{"n_layer": 14, "d_expert": 576, "activation": "swiglu", "routed_scale": 1.0, "balance_bias": false, "vocab_size": 32000, "norm": "rmsnorm", "tie_embeddings": true, "optimizer": "soap_variant", "lr": 0.00336, "beta2": 0.99, "batch_tokens": 131072, "seq_len": 512, "train_tokens": 1252000000, "steps": 9553}
Below are experts of layer 9 (counted from 0) of a mixture-of-experts language model. Rows are named router (the router's row for the expert), gate (a neuron's input weights, with its number), up (a neuron's input weights, with its number) and show model dimensions 288-383. Each number is 128 + 24 x the weight over its row's rms, rounded and kept within 0 to 255.
Before each expert's rows: a language model's description of what the expert responds to. This comes from a sample of Wikipedia text that the model never trained on.

# expert 15
Description: Table pipes, list dashes, colons after infobox fields, and heading equals signs, such as Constellation: or Born, Website, Genre.
router [135 152 154 167  99 139 157 161 126 133 132 139 135 134  86 164 134 162 139 122 101 150 136 136 123 133 164 136 139 100 116 133 129 140 116 110 100 146 131 141 119 122  93 115 130 111 150 147 102 110 151 142 131 139  89 153  74 115 115  99 122  90 146 117 103  84 120 121 163  92 104 116 161 133 166 163 120 154 133  86 149 103  96 139 145  63 106 102 137 145 122 121 115 145  91 152]
gate0 [119 165 142 107 184 136 111 144 154 157 150 141  95 107 107 143 149 113 141 124 129 113 102 132 148 150 123 112 133 120 126 140 148 101 146 120 149 154 157 164 133 167  48 101 122 126 191 167 146  92  89 145  97 138 162 134 163 132 158  90 134  99  96 125 112 150 142 159 121 120 148 152 132 173 130 143 167 128 159 116 112  96 118 145 152 156 137 149 133 128 193 142 108 118 153 115]
up0 [162  60  96  85  76 102 171 121 123 119 110 139 137 148 137 146 106 123 128 115 132 133 126 152 133 121 133 162 107 138 124 106 123 146 102 137  97 134 102 101 144  73 187 146 138 119  81 144  99 177 189 112 151 129  95 149  70 104 109 154 116 137 136 128 148 111 119 131 151 158  87 101 100  94 168 107 107  99 112 134 140 132 132 123 125 108 116 113 129 133  98 118 142 132  66 124]
gate1 [147 123 102 110 122 122 161 119 119 141  81 100 133 114 147 122 105 116 118 103 121 116 126 127 144  98 130 104 124 146 131 112 144 122 137 108 156 155 167 141  98 126  97  72 140 122 152 143 142 160  89 134 123  95  86 117  96 103 139 113 132 105 108 159 114  87  91 108 123 156 113 114 155  82 130  95 129 102 121 115 142 105 106 108 127 127 114 155 150 102 145  88 129 102 113 126]
up1 [161 121 136 115 164 128 163 131 118 183 113  97 127 171 129 119 115 130  98 114 130  99 149 149 129 105 147 118  92 158 165 111  96 141 123 130 143 151 123 131  62  99 131 131 109 141 129 125 126 145  91 125 130 127 115 114 117 115 135  72 124 130 151 120 102 114 132  63 141 142 117 154 103  92 149  46 109 122 166 138 124 134 143  99 137 137 111 124 149  94 147 121 115  98 111 133]
gate2 [114 114 149 146 132 125 115 158 136 106 166 108 119 107  92 120 126 113 163 136 151 105 152 102 146 163 146 182 159 126 106 129 164 153 105 138 116 111 119 170 159 128 132 136 107 166 131 105 141 122 156 135 119 127 130 126  79 120 112 110 117 102 154 105 116 154 150 129 145 167 134 156  62  67 105  92 118 138 121 161 112  97  84 124 154 100 108 114 118 127 144  93 104 163 138 145]
up2 [113 138 160 148 148 140 136 117 159 135 122 112 118 128 113 146 137 115 174 169 141 132 179 101 151 171 138 136 121  89  97 128 168 183 123 171 101 106 130 143 137 130 133  98 104 152 153 126 110 128 106 141 140 150 157  90 123 136 108 124 112 119 173 122 162 160 131  95  83 139 118 148  95  99 110  91 111 115 132 150 119 156 156 137 127 141 127 159 122 145 152 118  91 106 137 124]
gate3 [101 139 119 115 100 130 118 125 191 156 125 125 134 109 131 137 110 158 127 133  83 117 125 146  77 126  91 137 132 132 180 100 121 109 135 126 106 110 141 103 158  75 185  78 137 158  97 110  92 147  83 138 101  88 164 134 121  76 128 148 133 133 131 118 141 108 144 133 160  72 136 158 150 147  99 121 163  89 135 146 146 144 123 122 107 140 106 112 122 174 113 111 109 130 125 132]
up3 [155 129 114 166 172 129 140 148  66 109 137 119 105 127  99 114 127  95 139 149 163 157 131 115 194 136 167 130 108 145  44 153 113 137 124 109 139 152 134 142 103 202  81 177 119 126 177 143 167 100 144 121 128 160 108 119 142 178 136  89 137 128 144 138 110 139 131 109 107 185 127  88  92 102 138 147 128 138 110 143  98 133 136 126 159 127 155 127 135  91 114 132 150  87 118 128]
gate4 [121 139 149 145 120 143 136 119 150 111 163 116 138 168 102 129  98 137 136 163 145 178 120 129 131 184 126 118  89 162 164 110 108 162 125 159 100 167 125 173 121 134 131 148 144 125 137 132 121  96 132 155  94 128 150 109 121 145 136  96  98 172 181 106 123 160 162  99 105 142 140 128 126 108  98  94 107 103 154 101 122 129 121  85 167 134 148 146  77 138 100 111 149 132 124 158]
up4 [166 113 120 115 113 111 132  85 103 147  98 133 116  91 165 125 173 123 105 119 125  93 120 127 144 137 105 156 183  94 124 138 138 105 132 108 154  82 167  96 116 145 126 120 131  80  64 131 142 164 122 107 154 119 115 133 146 142 109 149 132  96  85 156 157  94 122 168 110 136 128 133 131 135 134 145 141 127 118 132 111 120 131 155  69  95 109 137 177 139 127 156 117 132 149 114]

# expert 14
Description: Line breaks, sentence-final periods and == heading markers that close sentences, headings, list items or table rows.
router [135  97 110 164 133 136 160 161 144 126 184 185 138  89 134 133 116 111 152 112  99 118 159 139 158 166 140 125 112 127 118 133  93 152 128 153 118 134 146 153  93  87 137 118 108 103 152 151 138 126 122  99 104 145 153 101 132 103 115 124 103 119 127  90 117 112  99 129 100 125 107 179 122  86 207 146 111 117 145 116 121 127 144 121 155  91 116 118 148 148 131 136 165 114  87 171]
gate0 [139 125 132 102 147 151 164 132 136 137 138 106 121 142 124 102 114 177 127 127 139 150 155 149 128 118 123 112 112 121 127 141 138 134 130 101 108 162 103 103 123 123 149 143 195 149 139 125 136 112 131 134 128 134 123 149 149 133  73 130 130 135 133 125 139 165 131 162 107  94 136 140 171 137  65 132 137 140  71  86 149 132 114 132 144  80 105  94  63 110 140 128 118 142 136 122]
up0 [143 112 139 106 127 152 163 131 174 112 133 153 161 145 106 111 108 175 125 149 133 150 179 148 132 103 125 129 105 137 129 156 140 152 161 109 116 151  74 113 122 121 142 142 193 145  97 101 108 102 159 134 117 111 133 160 138 147 111 133 142 129 128 110 148 170 145 164 113 111 134 134 145 180  71 134 172 161 102 122 158 139 134 123 148 102  90 117 125 106 139 164 129 113 138 141]
gate1 [109 145 116 139 172  71 153 147 148 123 156 132 106 132 115 101 133 112 121  50 137 155 143 127 125 116  97 139  95 160  84 106 160 161 124  97 120 151 153 105 109 129 115 140 152 121 120 103 149 147 132 105 130 142 116 142 157 103 147 163  79 112 123 104 139 121 153 122 118  92 140 102 129 121 132 139 129  97 117 128 114 125 122 139 141 108 155  63 122 168  94 110 151 135 144 144]
up1 [101 135 119 156 118 147 109 102 101 126 119 157 191  95 134  89 114 154 125 137 116 134 130 105 140 129 175 105 134 147 101 141 109 103 114  96 171 125 128 122 105 149 186 131 160 125 160  94 142 137 108 131 130 119 132 108 134 142  90 117 129 150 186 101 109 129 145 108 122 123 112 135 137 171  88 181 168 142 123 112 114 149 162 124 144 123 116 163 161 163 127 118 117 191 115 132]
gate2 [116 152 148 140 172 125 135 116 131 134 131 110 155 116 127 106 140 116 161 165 128  98 145 147  80 141 134 127 106 124 117 105 116  89  82 108 139 146 151 167 130 122 116 131 146 143  81 148 116 102  94 137 158 148 161 125 124 119 111  75 115 107  95 131 128 142 114 186 140 186 140 143 136  94 127 124 113 100 148 132 121 143 159 106 109 112 125  84 103 154 108  77 125 131 139 140]
up2 [163  96 119  83 109 122  99  78 106 164  99 133 111  92 127 126 123 111 147 133 176 136 204  96 108 127 113  69 119 143  87 126 116  85 158 131 169 122 135 130 108  85 124 107 132 144 117 131 134 143  95 117 138 125 115 102 130 104 142 103 187  90 111 111 144 117  84 153 145 185 152 119 130 115  92 101 114  77 110 148 138 124 118 144 133 122  85 107 102 170 130 114 121  95 114  98]
gate3 [ 97 115 111 126 127 111 101 120 130 175 109 115 116 161  73 132  98  99 137  97  98 116 138 136 141 140 113 122  80 128 157 141 126 139 112 104 139 117 116 156 110  70 129 105 120 108 184 134 159 112 127  75 157 129 105 100 122 123 117 131 105 123 102 153 133  95  89 142 138 127 146 112 146 115 107 132  84 123 132 110 150 164 123 105 125 103 150 138 140 132 174 148 181 124  97 103]
up3 [123 115 118 123 114  89 107 137 141 157 138 126 127 124 130 137  94 133 113 106 110 119 144 166 138 117 127  84  98 138 123 151 156 168 111 119 137 113 119 150 115 103 159 113 130 166 153 139 151 119  88  93 141 108 127  96 126 129 155 109 113 133  79 146 126  69  84 141 123 107 136 131  94  98 109 112 108 162 110 114 118 159 116 133 153 103 157 136 138 126 146 119 165 122 101  95]
gate4 [131 124 174 114 182 130 141  87  90 159 163 164 117 181 127 136  86 135 110 129 110 129 130 154 125 146 100 161 135 156 147 142 117  73 112 124 133 116 137 157 141 172 158 115 124 108 146 150  96 105 135 109 138 147 127 132 150 141 104 125  83 102 153 132 144 141 101 106 176 138 149 120 125 102 143 160 139 104  92 123 153 122 113 146 157 138 123 105  99 111 137 149 102 142 118  82]
up4 [138 133 131 128 187 174 134  84  86 136 159 178  89 179 101 147 101  97 111 123 117 142 107 120 143 148 111 139 135 154 132 172 126 142 101 128 158 100 174 157 128 176 144 122 125  95 147 158 115 104 128 111 108 102 155 105 129 110 121 127  91 128 161 132 120  99 106 116 174 107 147 117 130  99 105 103 214  79  73 141 129 128 113 147 155 149  95 118 141 129 139 136 112 128 138  92]

# expert 3
Description: Plural nouns and quantity words after numbers or determiners, such as two months, several members, many, both, clade-s.
router [148 122 115 166 106 141 145 165 179 148 173 151 140  78 144 165 120 129 150  86 104 136 143 150 154 146 156 110 157 106 154 159 120 183 125 133  91 140 128 147 105 106  87 107 123  89 110 155 149 155 112 103 101 175 136 126  95 110 108 115 137 101 107 105 130  89 146 152 112 103 102 124 138 104 150 179 136 126 143 114 166 101 115 121 147  95 115 118 148 130  88 162 107 105 130 159]
gate0 [ 89 152 102 133 104 156 155 117 145 134 110 130 127 132 134 109 164  74 157 113 133 131 113 132 124 135 161 144 126 123 102  81  89 132 127 101 119 107 124 129 105 138 131 128 158  94 117  92 130 111 130 123 181  88 141  96 154 177 119 142  86 122 109 107 149 136 146 121 148 153 151 123 141 151 136 122 116 129 113 150 110 123 138 141 170 151 135 118 125 149 147 101 157 169 146  99]
up0 [129 141 109 114 140  80 135 133 159 138 102 118 135 164 111 118 129 151  83 107 131 143 107 125 132 144 157  97  93 121 140 148 126 136 126 131 124 108  92 147 126  92 153  99 149 129 128 113 156 175 135 134 127 132 104 139 176 127 146 129 121 152 142  94 136 118 163 136  95 128 151 141 200 108  96 129 149  96 123 173  98 132 131 117 153 173  79 136 142 133 130 119 177 138  58 145]
gate1 [121 142 118  94 139 148 172 113 117  94 114 136 131  65 134 150 114  86 119 120  99 138 100 109 148 188  93 115 141  94 125 133  86 156 127 115  92 145 130 164 148 137 101 101  95 162 120 178 119 106 129 149 127 140 145 168 140 138 153 111 132 152 151 103 140  99  83 107 141 103 115 134 136 146 141 136 151 137 142  98 133 176 157 112  95 110 132 163 130 136 102 145 103 116 175 119]
up1 [137 119 122 129 139 128  90 119 145 148 115  99 148 121 173  90 122 111 100 124 135  90  77 160 131 139 122 175 147 143 129 112 135 151 120 107 101 155 156 144 111 115  84 135 115 131 141 144  85 151 126 124 127 135 135 139 123 125 125 131 129 171 127 125 117 107 102 107 149 116 122 168 131 135 138 115 127 142 112  79 143 100  78 144 114 121 111 142 117 112 116 116  93  61  84 106]
gate2 [139 134  98  95 115 144 103  99 143 150 135 139 132 157 137 136 114 157 136 133  73 153 123 111 140 158 146  77 197 125 113 118 127 108 102 156 140 152 112 119 168 160  92 113 114  82 165  83  99 146 110 133 127 111 172 104 116 153 154 115 127 123 185 124 114 141 166 117 138 134 140  85 126 107  97 126 115  85 158 165 140 103 149  94  95 111 120 109 155 106 127 107 124 188 142  91]
up2 [117  99  99 101 124 107 152 119 146 123 167 121 137 125 109 141 120 138 116 142 170 160 140 147 112 126 105 129  76 114 133  94 145 135 144 118 128 157 130  83 116 126 136 138 180 160 150  99 126 126 131 106 161 155  90 130 132  81 106 172 113  85  94  87 115  86 124  94  92  84 152 152 120 163 148 114 153 157 133 129 116 156 104 133 150 161 128 126 162  89 118 144 160  90 102 152]
gate3 [108 156 160 152 106 163 133 130 134 165 111 109 169 132 116 111 108 101 153 141 129 122 147 164 139 118 112 130 102 215 116 167  90 142 163 106 161 158 124  98  80 137 127 199  97 103 129  99 108 142 167 134 100  95 126 170 120 119 156 146 127  92 159 102 133  76 109 110 153 120 120 124 121 145  90 112 112 103 131 167 167 125 114 146 122 123 130 124 105 128  94  89 140 128 137 123]
up3 [130 173 132 178 101 121 137 116  79 124 142 176 124 128 155 101 149 145 154 130 148 133 127 106 109 107  94  98 110 176  80 115 106 103  93 114 109 154 141 161 110 151  88 144 142 149 155 104 115 139 133  96 143  99 106 120  90 137 101 139 134 120 120  94 104 115 111 144 134 115 122 128 147 110 122 121 135 141 122 120 130 101 122 100 154 106 139 142 110 152  94 138 104 110 121 121]
gate4 [123 139 157 120 115 120 135 128 143 162 149 143 118  84  96 135 151 164 151 142 130 153 106 141 129  89 142 144 134 120 167 105 101  98 124 121 121 101 134 133 136 150 129 141 105 160 125 161 120 158 119 102 128 158 125 114 137 153  73 167 102 108 116 101 144 167 158 176  92  79 122  95 152 110 117 138 155 112 119  65 118 118  93 105  90 146 109 121 141 114 129 160 186  67 126 132]
up4 [119 122 114 102 117 106 104 156 124 124 124 115 145 168 142 150 112 111 126  74 114  94 153 141 105 147 122 122 129 116 124 146 162 164 120 105 171 120 134 144 109 133 155 129 100 128 127  89 107  75 116 147 115 111 162 121 135 135 191  67 124 157 104 152 133 101 126 136 149 143 117 180 141 152 117 122 112 114 128 185  99 131 130 139 167 130 160 107 121 159 141 118  90 158 121 158]